config = dict(
    d_expert=32,
    norm_eps=1e-06,
    tie_word_embeddings=False,
    learning_rate=0.00483,
    batch_tokens=65536,
    max_steps=11193,
    dataset='wikipedia_en',
)
Below are experts of layer 2 (counted from 0) of a mixture-of-experts language model. Rows are named up (a neuron's input weights, with its number) and show model dimensions 0-159. Each number is 200 + 20 x the weight over its row's rms, rounded and kept within 0 to 999.
Before each expert's rows: a language model's description of what the expert responds to; "comes after" lists some tokens at least twice as common just before its tokens as in all text. This comes from a sample of Wikipedia text that the model never trained on. Tokens count by the router's weight.

# expert 47
Description: Line-start dashes, colons, pipes, newlines and arrows in infobox-like lists, taxonomy entries and tables, as in - Species: or | Round |.
comes after: "\n", ")", " 0", " 1", " 3", " 2"
up0,188,197,221,211,194,162,194,201,196,218,205,220,160,188,217,189,231,179,205,215,169,189,245,174,184,193,190,196,203,207,173,210,205,220,217,232,201,177,222,185,176,214,207,203,242,207,201,185,190,192,188,217,240,163,175,181,168,163,228,238,172,189,207,180,198,243,170,192,244,216,204,203,215,223,201,219,201,193,201,188,193,221,223,176,204,177,235,229,215,197,161,212,207,189,177,222,229,154,207,186,199,205,211,176,212,169,170,211,180,168,202,216,204,220,227,206,205,203,216,235,213,206,175,184,202,172,176,185,208,215,233,185,167,188,178,220,192,202,223,189,209,190,173,173,202,210,210,192,216,201,220,195,235,209,204,195,199,202,193,221

# expert 13
Description: Pronouns he, his, it, its, their, who, plus capitalized word-starts like His in Hispanic or Historic, O in Oregon.
comes after: ".", " of", ",", " in", " and", " to"
up0,194,233,214,192,222,210,181,203,162,224,206,213,182,208,198,176,201,211,170,196,192,226,164,226,190,211,193,212,209,196,209,177,248,163,212,214,188,213,231,192,195,179,212,202,224,211,227,207,198,165,189,200,184,165,158,215,192,201,189,228,202,229,209,211,194,204,154,177,223,196,219,229,202,188,230,223,185,205,215,218,232,181,179,182,217,176,202,169,209,206,204,176,219,207,266,223,188,228,195,190,205,191,206,191,196,238,227,172,197,201,196,190,189,212,196,207,203,215,178,193,203,183,184,202,151,187,192,180,161,194,202,223,210,180,240,182,218,170,219,194,185,177,204,242,194,201,187,191,198,209,182,196,173,190,147,199,211,211,188,189

# expert 20
Description: Words such as and, with, by, &, against, while that join phrases, especially taxonomic authority credits like described by and Guenée & Boisduval.
comes after: ",", "ed", "s", "ing", "ated", "ted"
up0,205,209,206,214,214,233,196,216,212,231,242,174,208,190,189,209,181,187,164,182,203,200,195,151,200,195,187,191,164,237,219,224,209,221,213,189,174,194,212,188,161,207,213,189,208,236,194,187,185,153,199,189,206,184,198,205,166,185,198,251,155,211,213,238,216,216,204,177,202,203,202,186,199,185,215,198,175,192,186,202,216,194,187,200,231,187,164,204,223,240,216,227,210,209,176,189,164,181,230,200,181,161,209,210,179,205,180,180,207,200,189,181,196,208,230,250,198,199,204,173,202,175,158,214,214,203,172,183,182,214,205,213,211,178,196,193,215,197,187,164,182,180,201,196,206,202,204,209,199,191,237,172,198,210,209,238,191,200,181,237

# expert 54
Description: Pipe separators between table cells and == heading markers, mostly after numbers, names or percentages in tables.
comes after: " 0", ")", " ", "%", " 1", " 2"
up0,193,231,174,197,193,198,212,160,216,175,209,186,181,186,185,196,191,217,182,235,218,210,192,192,224,199,176,186,197,197,180,216,245,195,216,190,148,203,186,233,184,169,187,176,172,170,194,204,242,190,177,196,171,225,210,190,208,220,184,205,209,185,191,211,182,210,176,179,172,207,240,200,180,188,167,197,211,249,190,226,189,204,221,187,205,214,188,197,221,246,195,206,186,204,220,216,215,211,208,215,213,194,211,165,201,213,195,202,192,219,190,198,216,205,206,183,212,176,176,230,181,222,190,195,174,161,236,203,161,192,229,202,195,203,194,184,215,198,175,212,193,219,205,191,169,228,219,176,164,222,191,224,197,236,256,219,210,218,200,186

# expert 6
Description: Prepositions after verbs or nouns introducing places, dates or objects, such as in, to, for, during, with, at.
comes after: "ed", "s", "ing", "ated", "ted", "es"
up0,195,201,217,186,242,196,212,183,182,170,185,204,187,215,195,192,211,217,214,193,153,178,187,180,212,211,184,177,220,185,188,187,201,218,223,174,202,175,196,233,240,198,172,195,192,206,183,205,178,228,236,175,216,165,204,201,175,245,187,213,213,203,219,232,204,202,191,209,184,183,188,201,184,222,183,195,217,163,205,202,213,188,183,227,189,193,233,234,218,198,179,189,197,198,205,209,229,186,197,211,242,193,192,199,210,197,187,195,215,163,207,235,179,219,237,165,212,218,228,212,207,217,197,210,224,190,167,224,200,182,188,187,237,223,181,229,197,170,230,169,213,174,225,204,222,193,238,186,237,186,172,198,211,176,220,189,180,221,201,234

# expert 8
Description: Prepositions such as of, in, for, by, during, under right after a verb or noun, e.g. played for, use of, utilised by.
comes after: "ed", "s", "ing", "ated", "ation", "ted"
up0,239,196,225,231,216,189,215,203,218,198,216,206,177,198,159,203,208,186,206,190,184,214,215,158,187,229,200,219,221,198,201,210,229,199,227,189,182,203,191,249,204,208,170,176,188,181,216,218,195,168,202,212,181,224,185,215,209,188,178,210,225,185,202,181,222,185,196,157,162,196,142,207,192,230,155,213,182,183,226,196,217,223,218,175,226,205,186,228,234,256,190,197,223,163,198,205,210,172,207,219,222,184,182,209,206,213,176,187,206,202,199,190,212,164,187,216,243,216,167,178,193,176,216,191,210,187,168,202,197,186,211,175,189,217,153,217,200,199,183,185,184,186,198,201,194,226,191,170,183,218,188,207,211,205,188,206,205,198,210,191

# expert 5
Description: First piece of a word split into pieces, mostly consonant-vowel starts like lo, Ra, con, pro, often in sports or table text (loss, loan, lap).
comes after: " |", " the", " a", "|", " to", ";"
up0,199,177,203,208,238,160,166,180,210,196,174,189,199,193,218,210,201,219,195,199,185,192,193,202,168,189,183,162,176,197,169,222,214,199,209,194,207,172,214,178,219,163,205,201,196,195,220,188,241,179,163,173,199,203,175,204,170,220,212,167,180,208,176,214,219,195,177,201,189,193,219,215,163,206,185,231,212,197,197,202,191,219,208,223,235,213,198,232,193,221,215,201,182,225,211,211,176,213,214,201,188,210,207,165,236,201,228,209,213,159,162,208,186,184,201,177,229,191,215,167,191,181,194,213,207,194,191,226,181,207,247,189,161,194,208,211,212,175,216,232,179,205,184,218,161,239,213,180,231,196,197,216,163,207,204,221,213,213,238,218

# expert 45
Description: One- or two-letter pieces opening a lowercase word after an article or preposition, such as st(one), w(edding), d(amaged), c(itizen).
comes after: " the", " a", " and", " to", " of", " was"
up0,220,219,204,199,170,227,220,205,189,214,197,170,176,220,218,232,225,197,209,185,194,198,195,186,210,254,220,180,221,199,207,166,185,203,215,195,165,213,217,186,229,234,190,215,175,209,196,214,211,187,211,204,206,235,210,224,199,215,209,222,229,146,215,199,177,212,185,169,219,238,195,178,213,212,233,225,178,199,205,222,215,224,193,229,198,197,213,189,179,203,192,182,207,148,193,216,204,196,225,198,204,231,202,167,184,188,156,179,186,209,214,211,185,185,160,229,213,204,162,227,205,238,188,205,199,210,185,167,207,187,219,199,206,216,188,227,204,196,220,201,187,183,180,203,180,212,187,148,204,162,194,203,202,172,221,210,208,226,187,175

# expert 51
Description: Closing parentheses, commas, semicolons, periods and quotes ending phrases or table cells, as in ), ), and ;.
comes after: ".", "s", "\"", ")", "es", "ation"
up0,193,209,243,223,205,203,199,168,174,143,190,189,216,209,203,224,212,183,197,184,201,225,189,164,195,189,188,196,156,170,206,198,202,199,181,194,205,197,198,195,176,179,221,215,201,139,218,200,187,199,201,200,208,195,150,216,195,190,192,205,195,189,194,210,193,226,199,205,195,204,232,193,181,175,152,222,206,190,164,204,223,206,219,199,207,200,236,199,196,190,206,165,185,180,192,181,206,234,194,240,201,195,219,200,209,170,179,214,217,208,211,231,243,194,210,228,184,208,239,187,182,194,209,173,193,209,217,144,202,255,199,174,193,198,193,229,205,215,239,220,244,199,199,170,213,205,210,209,183,187,225,189,197,218,212,195,207,187,199,184